{
  "hidden_size": 256,
  "experts_per_token": 2,
  "balance_loss": 0.000181,
  "balance_bias": true,
  "parallel_block": false,
  "beta2": 0.99,
  "warmup_steps": 561
}
Below are experts of layer 5 (counted from 0) of a mixture-of-experts language model. Rows are named router (the router's row for the expert), gate (a neuron's input weights, with its number), up (a neuron's input weights, with its number) and show model dimensions 0-255. Each number is 500 + 50 x the weight over its row's rms, rounded and kept within 0 to 999. Numbers have three digits each.
After each expert's rows: a language model's description of what the expert responds to. This comes from a sample of Wikipedia text that the model never trained on.

# expert 0
router:539471543525567411468486452565507605441527448532502516476506515456449504425434443439465448481504486426396571581526481553444531499543564536599478462458526478607561519463444476537568535478497633457539433548496511441429578438575534609458527532495565534561564440490566509535511545465535579463449553456450538488447503452529435431583521487591512487514568462552490460546456462505462461535572546550540440556448490472517476415510572530500505431496596520526569505420496453572515489483509488457536509547460526586567545465437485487524521539575502494559515548506423488464416605559638546576531459481539508449505503532412518508488418513446492457481485553517529551440599401528531512530457522444439428481546522544511500482489534383529421537498444579520461541558416395509499514436433479
gate0:598430549580538512571505492503445563597516551492519401481445554525533558512418486544473414522438581529548538509526517528464535536504441519483425527450453524493449423462548531489527481493530588561585431470546532468554598550485523371545464490521501519559481366522524488402448548454551463478601538485485489467532550498526474503580475526591516531519473532436519523544565575478478450593540516506524571517460475543445554521537514457498479511532451428508509477516505530505478570522448476565315469444454548457446578539514492571544563355522482559504457560579338482455462489494544525464432498449520554453490538531468543500597496475448593501463456565495531418419598473551447511529442538525498507507431462479516497497476530410528495368452472573506490505452465493441437545514507492
up0:552370487515521550494501527497502448533521503561569470500508558559471546555521480447468461521543648535549450512549534544490541465552503545532528480472476539462503513454487433544493601517570535618513530482475612527517402487505471521496467442408511505522527525377532448436527468565622516545518430484552508527638493531510433455556463600528538508496504529503484445579491548630548545557412472483451485534467374439361465462534538563576448546507517506476528517562553521498554474543432489493469456438485506451430553466409494449464412573541504568569461518479496495541444449555441559516432451544492489434550495451482499566480434549475545486480488595497490526482468549536443440460552513595448410506474449437468583573486527549448402506463464508502431574504513469463410438481569455
First digit of multi-digit numbers, mostly 1 and 2, in years, dates, scores and table cells, such as 1994, 15, 33.

# expert 14
router:489492558469575526462446497421454510507599547492487457491534463501498548477496471533477434456490601568546424428617554526557484394456420457539534508570440491479563500429473458410563424449569498606495461431494487439537523457475517481417417448564496459394496524451468481485501463617485509472521610473443512442469387479466455445580453471480423480464539470508465518471545538581516465412381576531506518482471479463577475497460462502516536535554466524503516496486514389463570600468493528517458502435582457591511434530560427546511491517447552468557475561514553423496498518574480519447470508508513533468493488423410595569499563515565575632499557478522426509526470435428453469427574494466512509504509378486576458488522494463490546442491409488544495581476512445421488451497468464
gate0:401504584516447516490446531447513558487478573525469459505553471406508534478429522464582401532493460450468578551570549449451547459521445505624488439524554472466485518526540427474530465517508543446521491531471418533486427533537482507508421517553511516461571487477522496469480436578519607544477551456602494503418447503514328569553467481535483472604462511452486528469435468535495561508461537463584517455525505520541412456413506487436418404446514594474510516526532482507506461531446585481513586451534530443523445514509405440590552462494558470472516575457392486527479582478508479434547498536507547519505426496465427537505480512506417552475533474451495542478545558538548515627584457463478603445478472511599505481455503449681488480567564443495534552487493577463460498569529554
up0:554525464445462566474602382465495396567580466526493477518427545495494501525520544522444560521432552508546566426492498487569609496517455461540535535515523483511537507497542497505574480446483462523482511495499529472525511483468526487388494436405472512571499544544462373550616581442456450525439483431498447488565480471505574449497559527463379544492526407528522448500546489460577381502510435592484469556522502393509525526561521502473483550551555482408560575483416546479516450479515446419425456550432553450528544519535600504527421584477500433406460564634501498529551421571494521554506467633594513517439497490450500562441538497521529593504429531494465468479601445464472467526496499509455484516450485488497595445461539463512559512553391544457485550538468499506469502456494433
Prepositions like at and from, opening quotes and parentheses, and nouns like city, town, district, river in running prose.

# expert 24
router:524478507529494569486502496508533524512428476599438477540489449540557495536493543540476474557556538570481456447535530390425514591473534500514521411577491467471434534543409457508422533461539532592559426397474401540534642516537503487444504524531546598496460547511448512506529461439468439483405539571590452454595504463556467569523520419465502370509493426473522482468590502503521461500506542539512486545486511479499580488471525464455508494446416468421414495505491605494488464498574574497501436622494466530464535513557553447508558522456501458424517502423538573482477479458446568492451566424499512512497534456544447494420421478514523562577540479476476457504487450508461449447478507450496540474486590446584598448442375409503544523556603517452573577452526471463540513507561623
gate0:443551499428498504579589506457465472646533542476594490575508486466484475473578465464574529546485471492568490412460554478505473477518445431520491444510510469563464494475523606489443522536533579510528517423526486586542519418523524513517487529495573464551396403581555502479549464539464515487553508619468572508454585531490487484529489504497502515413408503551566477466345481420525472580496506547540463481485474544485547557580463441478454520473501482514532565617401518561479539602495456467467525553466503479519528501470572474478450460510546614495435470582506510477482481408467549508577508516528523615510535600494552515491485542453484529438531528487547580520482528512543477475521552557477589563532495484552618594474471456413477516493538465543473463495638625597481531573561466
up0:470529425469488542568533479549537478532545460484419495441520565468467654462489483575505461441639509462501548450448502509549454450495564510450547615385499590398509538479387461484522487495481440481458528575446547440434444486548544501643464476374458446447498490585453478551481463542478495544581518481515483487540488428442539558510410566501586572550479496562489523540497506485496574504579476540518582491499535535433492461522570507467510500556533466566483444535497478530503452550478425465565537463510521528562554487448400613445551419533542554504480449512441502501528503555590489477550532543452484404459495538466489497485552500419492465523581571489521545495399482568454550520415414486582463585495471517528448524532531518563468521421509464511446461543460520527395595485443416
Sentence-final periods, closing parentheses and quotation marks, and abbreviation dots, such as "glass palace"), 1820), St.

# expert 15
router:542571436507499579589483550484530508413463559466410479556528472488535512560518536476562506434532578462503548521513487531477510535454446568566493495424476442539475562413411417572566528414467606511512519502511551496522455493491485605459524602455483471524470430472515530445467507538496500405487402522507499431457476404481498478520477424471567493575497420480502453526508435385457473471458481522447501471512581510532452432408528519504511510552492432501538478536507550503520544520415466477425506434492382508558504488588448513565544455542481487547574578495547524509512395431384434418501510546442417408510487509408496511490593417482484593460555516484471615469594413463508499509432541576460411447440489414558399441491559489487459504436512483466527441544501422448480485550498562
gate0:510566496565503625580528480533533501488604494530486562441361513541481528626461503463454466474528483569497505479483480489585499489559462443484596546390533462592482439487578505505531579531396552434519567454467456658518444452566499518606495456501542465473537525477570584498483554473411527470503463526520472565588451529464510514455497447570456470476518510582497602481520573543535563504420428482436480544480525549534452419536520532463486519588491555478485463577549467522553481404484423484554529473469476518497586499495549515517501554491480471476516437518559486508474549467429438484569373483563567507422414470437494455470481516468528531524508445421486451536544536513515519389470491489580566574550532549491474556612420543510516516525427449525509463407392568489542501474467490
up0:391426549601461509475444527487516405523488500459497492506556455509539496440537578451525447515462495423471381515505507485536511484501432506396534375632553430430530472487553487531469425499474448420473575451431483475466605550620538493538583474448441518432471550504507562634637548482496480545477568546432536548552494514572530520472513473585476494579526482463527523483415528436533476467543499539512534447494445597440539503463401437427498483467555524526481466566411405532517444507497492444463586440512517506503510448506475460397576463577557513491541515558422443541461433472448427515465426449397467506511540544564478525513509536536414470488530482520492442476516498534514450350507519440511555462489444504507499517545435493481473435548493563559494519405527473538529456467439532
Final or middle pieces completing personal and place names in prose, such as -bert in Hubert, -son, -ton, -ens.

# expert 29
router:434522517573525418594483547560563564444502469514575526477566459465559459448461510519460494506454480555515470415507538432550550471575538518454479463460493593526430532512559522392454519544490441482335529486571538499564494438563509550466442450393470480544509489450563598543456609449396519479444556401520378578477489552454490589482468431554499482490409499595447564539528522543461613467417550559472375564492516530487487534578459466490490480561557507493495436548525528529479399523553427467573523526533544460485464417491541479533554518402492568511483461534460498386482474547491513580522528513539516507444474507439501476500501550530462485577506490519540520505432576545531480545497495444471497549480473563565636531539519578556541530504447430505445578550476491440493564491455522
gate0:502499568588528516527512467469512580492548477497558472547503567594544428373486401454644499447565527565516556474476482530463519464512548585550473456519476549470592476344508493453529476584476507513411545467469554507486471490502488541508345446521393457445486512474516559470539496547376467520486501540437430526497378518464452506489601499475407465589472524547505480507557590516490470511553531540534520478471487384533585442460458532494531533573462473467490556505469447519468510437479464446538503477467406508596512414463492478529405516499559530612496390493493485444545542548493537387495544532434480511473546440495472570502520472508514414513430568516527548526531546539482494605525543526571482517536451409437533520610533531501568427466514522531453547483537437504412518467495509
up0:514531500489511431593536449430440562465508454512462519546494546497549487486623455545549518522565471550524466522515526532579482568561578596491417516504410446459520505446425439557511522431434404491503577485545483460492496528368542496421438545488502571574497522507470526482624546452494530479569547537504536521534517489514436488443570526541505504516507549549571512499488524413600513513557494549597383533470510577503595481525556368473488501472477509597464509494461375441529376466448417495523525476448502535588502457473532525507413438551530549483472464509505490410488517479526435547476441576543433474598567530420469543476470475497439492586491563480553497441378528554514473465449557455427549553556516494447531502510521462589461486583539459567490434488434496467499438432410497
Infobox field labels like Established, Opened, Closed, heading-closing == and line breaks, plus auxiliaries was, been, were.

# expert 22
router:508536543596475429570514437530515446490545477639557439429537533554522555600402454447466504609492543518564487560480464480406486592504510506464439505487539533444518550468469484493450507548485531505548500555495509535523478491554564429483529449540474429524427465477531524604462501444486417552503512403372470493483445473547574460575546526523391496439579462461557512528482521480464404479532383466503536464496554474458510496539592500445420507489467504488473576563444427425527500490586515475520502485495545598540495417513395501458525527512442542465436562481602412494509530558522446496397515594488500547479380506422552573472525452522560517516469532622421497530476548450488535471474446495536446497555441524585528446478538552454543483459431489546518365529593488478465530482532497
gate0:446520498491463517592618498480517518543487573485576543545573481519486520432487437536580606560535554531466448441548453562478515478450573454538520519560614539434515511509451509559593538468501490496496528497458490468446436456465553426550486441544479398368503448489520508397433505536481508470473441438502535524436461575491553492563524460536513490502435538541507514487489509661480487562514501559434508489518452556429503475541532548435545390533534534543469470509546401424453458430537551545571497517633478537478483401507479470512406476491451495418522526592479486495453522515629496483498363585491473475440559496504446475518520460574444454448460484568600516538518453545562473457496565422396440546518502427544583515606525568516478495514553458510525576574507478465516502532459473
up0:431479550613423525446477546501498491452445518504519453517464502399552652449496479504505510511444583542440502475450498498488564435420542509504502533520472552555493561482551553534479581440479528492494497470533415451426544430470460487461558520495449413552439522387533491469578519482512578542572415517568406391504486471517508478405515386550464514513443439560487524458441554467497560515483423452516439485436538522549537484547504540503511490517511470456429599500623380533454485447499453501581525600538592507481482481519518468488487509473570427392554485491457442516489480505348533543529444499424372545550511469529535558485462477640555507427479464568539500559435460495539546550518451492481487522436451466446539458487475502513437488564550443523596503433529476557423471472529474
Bare space tokens before numbers in table cells, coordinates and infobox values, plus spelled-out counts like four, several, and dashes.

# expert 17
router:570521494532492473500454436462438451548530482518543458493463583527521491452476620585467423509486497508492490502512592366423577509469524505484580516458580507459502477436570515567509540427511502590517549489457468519422469475528479477523534448532447527552457514592466451559504495606506514495420490561574546499494573455504447526479578554479554427547493473427396416452527439623537515545516542517516539478452492506473510582391484459495468506444405498406515579447571453562541576486523477418418431460621436540552533506563547537394541492529513474496574515534464479465521563587463526409627498583536464465461425459409495424453445536460454539484500493540426523478570507537516540598461523465559462476527453544495490461530497438482541446518462462594408565531520551526546522561477455
gate0:496558523484472369443565451507504557449544541496494467468430489459511604523488654515541470473508496590458433456503511500378534511576492485447581442525442479476487480591600529523448636518499510500449495447483436490548495469407469408445505561442398485536448570515527478506458478487547586529551486480491502545580447529534458510553458521463531527506492541468438489529421480547505484492547557484453566584456494535428519519549508564468426437503509479502554553445509478559370606437464525521489444475507500545548526437504519560599522428528519614575537534439442369521583468502517558546630481559480477480459439397377450491490462598456531527516467548495520515497545518457518495526424478482404539484404490468498509531530565431520494486530462501481500495525519523380447492533556456
up0:552406493513507501520523490531466494612467461556479498502461515549497420559480416460509606434542584449511438481452345644515423561501466511484542549494506421506489505490472565467505454600564405531443552513477548373574529470541516599506460528503555498494514415468560445464418517498527535516524502498486552512479487452503516476554472473524395491496439528491458581494483507487515536494466449558457612572579502546450573540420487435539420507474545478524506479463472561509577463570542521460604464459532614454521419468425417547495495531485484527556516570497450520511525491421537533631424429482542445476479512522532530508519537402493544482468449502507479438453473511420582465500490420456531467470414543548518493488642459528589553542488499514351495530490462497466481513451410494
Second and later digits of years and numbers, mostly 9 and 8 after 1, such as 1-8-22, 1-9-58, plus century and regnal numerals.

# expert 25
router:487556514571459445485485556484502498568603492538577499477522488453508560513516471509474529532559480569411506456471496472611530497477537495483527510596499510509498560493523414490549471450535592413462531470437497442428439460498509493558412528472485422548540396473541470424460598536576547508535447499401512523400541455483535491571508468557453494491430518546416458534502477532530504522496561443441477477486514424543376499531436443493525493467516446538558442536511478432438432463554541448449438496480509564468621401443569417458572510553595407477518466520545481503504517603480498489404563531489464593621532435527585505457518510468528467528408479561481559562543584532578506538438503480515462520461498420450621438461457434430605592488463485523497537517476486537480420560446432
gate0:474555551541552416563510484578554506549558485450526578448542531501493482549487454446518482516463513550478499525433488505413476453506537600529549548494508377490515469505583570488500468450564555487497608541541448452395467502455538503448563471460442467538523585537554554462490458440461432521449510525474545459422541450472418509466434465475485556593513553542439436537500527523541523444449547534491434499487557573471509572566459530407491596512546543458387536515505486540435503458465421494546506420522522512497460548448537477446569561531477540477526522459517572534431525511381494502483515432513490545560500462580555465491443484514390532551427541549583530615523555613448509517534483516492508534410379597599459510498567594446423408509532459486451449453541501556475592504587597
up0:547466421509435542504478476432511456543477440504531502511535533432514476488510573413530499481396505510542507479480531575483606518523545442465510514550467443532524459518435591518433437506524494548595505453517417550441421452503414527504513483522462399506465510530500537628480435574497478485463509519576552517488525504479486499503557607373367510496451452493503531475510443455512406508469547452527415406482514584517459520504498562505499486397529537505511551483417396554576571609538425537579490496455516544549492511525500487531482482451511413503532507389517449539552427492471552472476601501571463504646537550427506542525495506489568411590440481599435624540481492490460605555537501458578537452538572473478513543418477441485449520491573472559494499476479502605503454482475432
Individual digits within table statistics, coordinates, dates and scores (41°, 3–2, 881713), plus compass words like north and south.

# expert 7
router:447566558475499486427378479553552497475517436436484502513493450517458567404472463466535470465441512409509423486402476490515437524454543519469527421566502449402545528476546616480465506448486484487512419523558481531481549448387547539505538516543463479460485528442517483433455498491516444557434506481460604514425512546604515442496519477478645570545500486558545516469540413555475414457478476493530533493521484414481406512509397555464423481488597491484493462526552460428538525526487506497439492570475456550569539477486632547549507493395422496401475541420515510521531482440496502476450548455366482469469564446504410469576591396521558471545449503516433437592530466552553481474453477423462453522520532462493547462455484415347487553515528476515541450475534542455544524496538509
gate0:425519491518469479553547478452491576493609444532421554432523456496561502546518435539492449517410462542490481497520494451548493583564549513598540486523512651540533367563561564495400472578407547458455456524523477532517583495536504545590437509417507563501513475513508457562512532462564548571521492565536570508447433524469548537471509523573556517521509434536509427525561501505511514598540490602481498451567477467538505565596477536464543464507518468600491488418499478564427475589557519535545509423536478513559494529343508494482560551537473573610496376445499530553561518588452438528591498423519490485467571412513439486461503507474556469513510489559506482554479468519422494474502459518495626519563499534492503530503546637479490512557526564543459569519600492494469449444486495
up0:525543512487528649567539492442576484585424555496485439545488468420451460480501474568500469417433546580498420473552569546462501477601454468462484478540516474589498597480369427589574541439509543545521444465514464448448471559512462452494546522517510465415385511456491469439583487539592442451556444442450469482463514484486573514471536532502432408440438593504521510558499459519449511458427423475511507415500522469487411503503486438488539560578464442585445561468480511549493538455414483539511463507435444490422593391428489491513497566563465433475526477418493486419477456464538493520507431576506469547553578541501441523461525476460462482591479485489486486406508487490476586532570527448523513459561458494520595493512444531519406488515556462509384429509531575435516561450545531
Hyphens opening bulleted infobox lines after a line break (- Founder, - Release), table pipe separators, middle dots, and in-word hyphens.

# expert 18
router:468586415472507502501609367365555464566504399465442515511514557473553479481634452447527485517568475534533513473548506448456498545466460505572497512496487503492488432484598512582524476404451435563530424464482404579417419538560476366525456491489539497541478547517562532514587506547490463460466541522518450524470522461466471570542524499522502506470543614442492534529452519515494486550472480428542499508444475436425515664545498510501423501475439474486501532449512422541477488499531575558457515537489475483467514480508511648498521533411496470426506482538474490451430443538456517575555440497598527454528523486488469509489536522516523520513606509507579533530458546457606468518517528530380522511502542494362530499469517550515568493560509512522441532636439580521461574427421486
gate0:479567501460453466513595455452532425574488442380481508544529492471470577443505455498583544576549464512472363538527542442472450439543588487452592519470493562454498537517546633545496504489568505531481468497552516489508476462478540400424383485603449504485462478508564432542573576543558478531495474423503453358522405500560451528540496537488485642467537554491456544506547471530484490506459494495531577496405546456511485578536493506506501546475456408540478473496494456507539565614528521525481572473524579467496519475543516548551486524619518523547478491518442500429522511510425465509521392517501420547462500539555489581492464466554568444502561589478445522513436544518600513585475344504468577554404547492511576533557500515458457521469554498564446487460505499538542496463539570
up0:506455436553488526450528502447379502450478509517497607499465441488491439569578537468426502409405575624469493513523473555445528492422524504555512469507514499518499499564542487469547444421469552520475515509456537451503530492487448509545507465555427383525560376395500479533461531455421525443514565552472483490458507503447624537616452562454506447489479431559470504510470541440462480456471562547492478560470508415427569456481497419469504456498545518564496414432494504481481477477455462409450479537476583526544570501503579481438453440560463517565513493529554459488556525411563435557494465499495551420490565487460630503437486566465548530495465521423468516497425462484504483479518653536534476519396529503555364454440604362531533513515442421500512495457475456488517452520514451
Main verbs and linking words after a subject noun, especially is, was, are, have, used, found, in descriptive or scientific prose.

# expert 20
router:478433543451483512450597458477398388551507527463523477520408524482380508586579503417502485433490477493572446508438543503516552465543434451506461451530453583451487540477503483444672506499482541523522494515512513492496528460529538363424564509426414524568476483503459399462509475535465483493491517474615506483552538525514401407452417494543513491617538522488474478560524469485528440536397541447463495492517431493462468420453565546637531504480464402495494412407473511559552474475520496495508463534492506515506495450483501574493532503442492499470487473534442487537462415532488598510487461513496518482511454524477535514573618513435484485361503576551527448523432383514485508518449513512532483515498535426511469533340513479419382479505541415518447492447543452560506454543507472
gate0:597475484430453528421533516493518581547520489535420461394622525490556483468490533507497494560432531490577532454505506608513513387502519496566521518444463524409509451445600512420565488511502600453541481515534498497494441487559495511461457510443549491544519424635552471548491497479561511556554499543401498521555404483507507527561442517464497470482503457546484538404502466595479582398378596496450452524505570596478467413568504492438482480493608393533415494545437436611511429546443563468440538540564456539552530553437445531500466504547490489504520591488479556447486456577472540455462540487535441502465518447570469543554487462540492536495496566543494485424582496480467569576507534498506500431505377531447588545492521579434487489482465566502530437429466469549463505456538474
up0:529505526483557545500532401499442492583530456492532455521469561548477526549571456471531490632537518460541435464494513553594487516473486511595373558654464473469535533577477523540529510617542482446483461458540502484443524551518503467543488536537527519495564460512525470509454578658506506519522498487605481530551418520540432436523461472489432486486505520582502495558554515615495413403549575415475403483462451501514524450499496414483478497506562499477535478453452448583584568543393418591464566503528454518544451503523434541465518464462462539529474447490540467506528544482505523444417494535471627451529564392522474558465516492635528516553369460493477485619518467460450542499519435487568466513589475445558540549533524582517464570544469525487508500470522514483459520499507581
City and country names after in or at, object pronouns him and them, and table pipes, such as London, Dublin, New York.

# expert 31
router:544417450486461511460506527500574417568499523487459507447463598490547430451576506518500502554529507522514404443481567405554532500429527445522641504547434515489535472521473462469510593446536437431514501607402581540498580538572432499574478547499566580460501494560492433509443506467560512498618537427472415401452522496539357567558543566459471500433536433526553459471475499509529510519427408498540553490534477452459429499395495526448543496489532491532501453491529499446517550564487518505406559525568448463493534594592444554517513488510532455507494523554465557479479486571535506461546528477464457475452470511561510426524554435548493457495447515510395522434512501426448489465493370478511560496499590497503526525424494442466501532596575524445508509415424408445501569597567557
gate0:555490541571583557505506506511497523445523450419541369538493445565523486495487499614544562552469494487550504554560580435494401481554544438537507418409506491488500523489458533480527453470482542461430471464509506588482474512503489463471465500443532483481565451541486514516358518476491400548463525507507560550448532527517588506505516481393468473573387466529469499561483509489421444470445506534494489613472535506463497608581617455521492542556503464585512533551481507469467476542516469471497471532525514478492422468473515484502489532543474513457404470459551403469531450469529471538558523527464514443496470424473464484459550503503573477545527471439565472463512526477635536501546404526434510568352405447596465481462525535364482530538451297508454508451581504577518539460541561
up0:398503503457436528584458617508548528463504492452536423476542529572569512490448406458536463607471530448464531491554535437533457490446437619452590621646562544491486593441519532517415470485463570459489567500483514545532553508474586487447508490530480528576513588556539520494478574542480499436500481556431484552502529510482549443514478525554556474479474411530483552538576434418474475516531517582456464414515546534603525507438572435518514531543498502476491535465452543523534417467470514479476452405464491448504461527542462501483403591526525468588428464527465524477498429454457442594390487599414564533538574448440510520530487583487522495491488504471424446491529447501487467527486575478377552564559490412549495591444510485489506499430505470576503433550514523523557543585492541
Word endings and proper nouns in government, military and technical contexts, such as Army, War, China, -ation, -istics, forces.

# expert 13
router:463397519508602479456462420552457415534486480567450365511426572515458470507418511561534590400472540486478534501466431497562542513532499554518445461409424517542514484494490497468523554561416511560478461436431442427450507522446487552460513525502567440419439477528433548421479480425419516410526482515555461518526491551504501480457530492468551577464525494453521495490521448597408409456574500448491483520529460520516526495487434581526549508535469431485516536524650435491400483441494496565404566555469494457466511565526546501515473552399517456406507431577484490484501539583436564400539539508490446385493424459519504571567585454513473505437595568450486514440457577534494481452460527546491406441545502569463496556544426571515511497560560501442428517422533517507487469470530515
gate0:503542474437495601491495513401528566478573536496467406567491551553521527498475475556500534545503477496545460454502544534509433530529429531572462533466471438457527475484580477482515493433471445540442529474586560511526400561461523391569543429478581421578427608443525419476552477535503447519538439444470408525375541465523470522532494459475543529490554506489473514512450539576544514536439467440384486497544559472453507622485564573593546539512514447519504533503540517511467436463456528625507526562497564539433513494493527439438490434467518317406488510516581514407566554557456504520411454496538587498422530416436524434482500531547530547510509505475499421563546611471566452544572458445451496554552514481383532483554474514500520555449429498466525446512524534486479521557493486
up0:518503488495479569487493440560476452533559528452510568501517414552435502525524574496544448541564517477513494520522430545535378482426446460458408608578587542488477395534458537435517453545503489511481480591534426553549506594474423426405462482566514504478500478466577523502586515523429543472470462593501513418618504432553454434545529528571582461575461538476558602434436605523455500571555532523514521398543507531454576538519515432497503396519487528521481498488486482420467546559469458403445597508445540505409471571418574497545542454544477510563531515623472496391406478522534527542528473441513547558482471448541489572502444535408454430539548487513481463480539467524440479571486559461490455465465528498484506470471479455545443494482536489473596526528586456485525511392526542
Past-tense verbs and linking words in biographical or event prose, such as won, made, became, stating, but, after, where.

# expert 8
router:624444609512434529487492508543439466594548430519444523582444516535432570543458462517495584530516439533546548397498487621603521540549540456418548504482476530483507520491499533520478428525533494378467614561453572510515619432564517452518410501517498538507507454470516511508536584471525491460550427478462560507401540503504504474561449467479516548560515504470538627447492423441490488566524454528426595496562505507496489543519571465429511493478426481541502480563463629442517472519478488492547445520422507541489478519475432554494476460513459545464499609517493535526491587470432524532419543546447504442480531525581528445393444386493607545457546547540559492476559512452529511475465402510561504542454557508454431566595479608473574486549549513446523520515489481475558522440490433
gate0:454471557467497474436547421439599439530444398443522549511579422471510480460533533536442451492552483460557530440456401448491572462391411537503576556463561522480510431530462481463504528492529535461499479539452524441406519510504485491473562497509422441586450471544493562483538480493460462547400456490515546405533457536480607542503593513527540476464487462537483545423472450498460579478592555521566481437441490486456577559465437610456542544404484471470484367536517470513424482357496372541551491514452517450482465519583515541565483453515535538461486491597471453522499499502424546533530529550489509485533461538524545539530453570439484431441508621537489420481453528447539625498528538408573504475553527552506472482422454446560518580527398495524528447479515501510531459520404531
up0:560413496470471560515518547397502389516534536412458481554489542456500506484526500462450590571459430508552454471491502493512537478400537468489524605490538607500531515440488501475581502483484494527573502495553489576476491504488438509367546595457571465512498415448488479472529453567469434444535523380572502402550456505512494457432506502464562508565494482455597499559502491573413549441487527461429544458447475510491544504545500602489497478580555530619542573534484513483474447504586437608442530438532502467548428426524500455521477479502443475480391500471504533521475488386511474465485503471583506501543533489575570503548577456532509415574392495539461508526393534497496522569543461560483448500404572477513467569420448558507577596415472510520580474451504507410437504513416506
Non-leading digits, especially 0, inside years, statistics and codes, such as 2-0-24, 2-9, 50.-0-%.

# expert 9
router:454578543541519491452542627550496539451564465385528550484430482505506463537557519474442535511432520465491527503490428538493436487484473421501426491479526499502518535491564554523402511478470480455502554479474492471457554552408482425506569413421556446450365409439504472496433484590472449517412565494551550434503468529514592573474481353480519498466499429466542557506478502468454467558396399581463462457423494497500466461394518552477499463515489518498474483567584620480527490444441592497574488503534494591439536601469572496561524500469497446500450508516545511504599493357502620514524538480480563502587501592509563505542557546542580460497436446507541549445453547476499501605484495499463492488391469490434515556454524429488473502531480550479518543442556540446497534443492449
gate0:498543502525485530456427526518579499460545476530456584401517434529494471485427468583470523547538505488432516446579412524532482506476524439455494463500510612510459467482389496468610507475419488519519449513485481494467474521407547505565492430616491537501335552415485547482498486591452543432428466537513468574371472509511491483477528565481522485476519544543464409565597469544549476441533433507426464509351491402480477461448539536518463527503487478465482526463547430501471574541447520464500509462513517494399506495506521533537483443450479420463534524502426500519481433633570505508528511519500498532525497455467492524459629521475538518489523559542625460469481560548632539441545434433476402563450486491434583475488465568590390528509426506496430465447480594498509534482528538
up0:464452530488479422451537490548456518426513522529468505497502480475536540389483575536583535501521581431479505462541488531452617485528554540446524510620427514518410468560423495491482540424537516524580517561522415526558397576575503449512532479513463559497464636536453543492458570530481520472423517495500468527372497436481549477515463515527533480475486584516516564499493498561471474406511427535485504521623505477566483511448531428490447369557482567504518575514471562528567415487567589446433579494515433492459411552553560532528534471534592453495493577548433491445463487605490525477593453473539513443539438545487441538571397502426495505520534451405491492530329531566522460584485498573507504516475464535511534517455455528519505550505395449476467443490550497448483497555547542
Column pipes in wiki tables, especially standings headers like Pld | W | D; also semicolons, colons, dashes and °N in coordinates.

# expert 21
router:446531485505442544503465487476507509458570530494455461482595494509533472543464505517464321568520484484545545479526422526404488519524476555545523537522583564485495534494559632474445489539566505562567502545484522601401440562540464434524458474514479503504454508454507457497602552482504513580501471494603434586497487529524557516541478592484533450494548553593516603438518528517467550504426476420556499535504536435548491582533540515397529514481476514454521466443357367601472547452552551510540431460598524488537440455489502528521488525449612431502461567526505455442591463415533505538613513480542489447618399452580522567535486449527496523526474515431507460521491532504438446485505475456572587520580555461490508527531572522496464514511422490548567521446524479529563480545427448
gate0:442513470499460445446534495454528552558541487451447506571523541511570604527552433562473431514560383566488543481483536536492523456527578488503476545500529543407582503519531537556555523441489415461577380449514520587572584514514521418537522474534438514532501443558533505517598524562520529516474494487533406511527590451507537540576540469449518395521518534442534535455493599495505496585518430399498375483545458478523491476453530619522617543523454460650525483464537410509523414473586561518393533455409501438509478471537443409527549553507491557391433497590431490467499492574489476490570489502404501517586561527530530477445515542538408530534499517471379422523473519466526481524499458505552507487517522463545527501500483502497484535557507498558546581573533519509590537495547471
up0:528535539493569504394554406501391423537452404514498549499410580499582584390498470499549531559535475510517590546453494436433566480494474612452425426576431449491454481450515606556524490454472487507508623473489540454352497518504563557569531513464431455401460609526479620512545545457464577497485516579437515532481469580486547654445532503463520578455493506507490516464460458500505516510476547504500492496523484556490497548608508565517550550473548532541503509510534469490432556582509544506586465475507456499500497538577502467415485514529455393469448408449423516528481473494518537553532522538549528497468511555554549452504561464455391507497441515487410441512525499430530460448514520484483491453416449550421490461490475441557418425515457514465440561518434568518481531455526534
Opening brackets before dates or years, such as (1768; plus to, has, had, have, into after nouns, and some word-initial pieces.

# expert 5
router:434506614639555456505514573607540476469470557397465532516509424525516505566502428566418509545497455634532478509530470366525565520567525510514480520437554531503511425490574543467464541454536476421446430505449564439577495480521483482476549484458430537532513467478512519587570483511485519523423460481559472628536467549527599542540449488551457515486529483514585439544553516512513541585537544513551437465515467460480529478537578488477432502499596489429519529485485553575508363519442538460558516513463573507476502462545585547494513493504441470506480449413535466506548533482467514622496462485523450522523573498530522617445485563415568570587447520470543500472591484541419492518431411499423429538416535433465525464503594465537539557448438530514484538517523488584578438501519531
gate0:447486607495477528515488568541466505468440480477578496569448430459428528590576517514476473566530498501461531486465507440570600551652548489464494477562484491541578461490445461410503439517456545533451547510450444404484409534462608570501532521518481444519451447503472503504473493529548542511480519519448574604521347529497453485432539530562538565360479472473553530467567421438434551462466437535542458564520552527512563468463513552568551399566591511596515498550427575486519450546500564466505464454485494547566516461529527421537460579512471496455549490515568547515531598462499494508400384429461427474615496502534479514549467492478591540576495515550397521493526519520452447500567506484497537494498497428456440399493501501484532565476419551442509486490432523505553423489505452
up0:474520484550602458498515563486383465478506443512510468453499480548494471513498490447487510491531512480528434512436593512502560514586545551516427487522481469533575625432500440488588480480425554541585469537559512435502464441545513491449528559528533464501558480483450382546434503412467445541496494504489502539532418468514570520521538528540430468427463436473517559436498468484546486414520467423523513507560414564509576477543393474513507446449573478513571553493440489459528486559626538497501484501495463588515540581418465454581472567521502492379528456473535448607551573528495487449435443510451364517511463505557480621468495514499527492511431482583400559436451554502478451516475568472522489394509498394494460543503561611474534540459418471491541370574443474580463457522554492
Commas, semicolons and list dashes separating items in infobox fields, biographies and score lists, such as Altai Krai, and 2012;.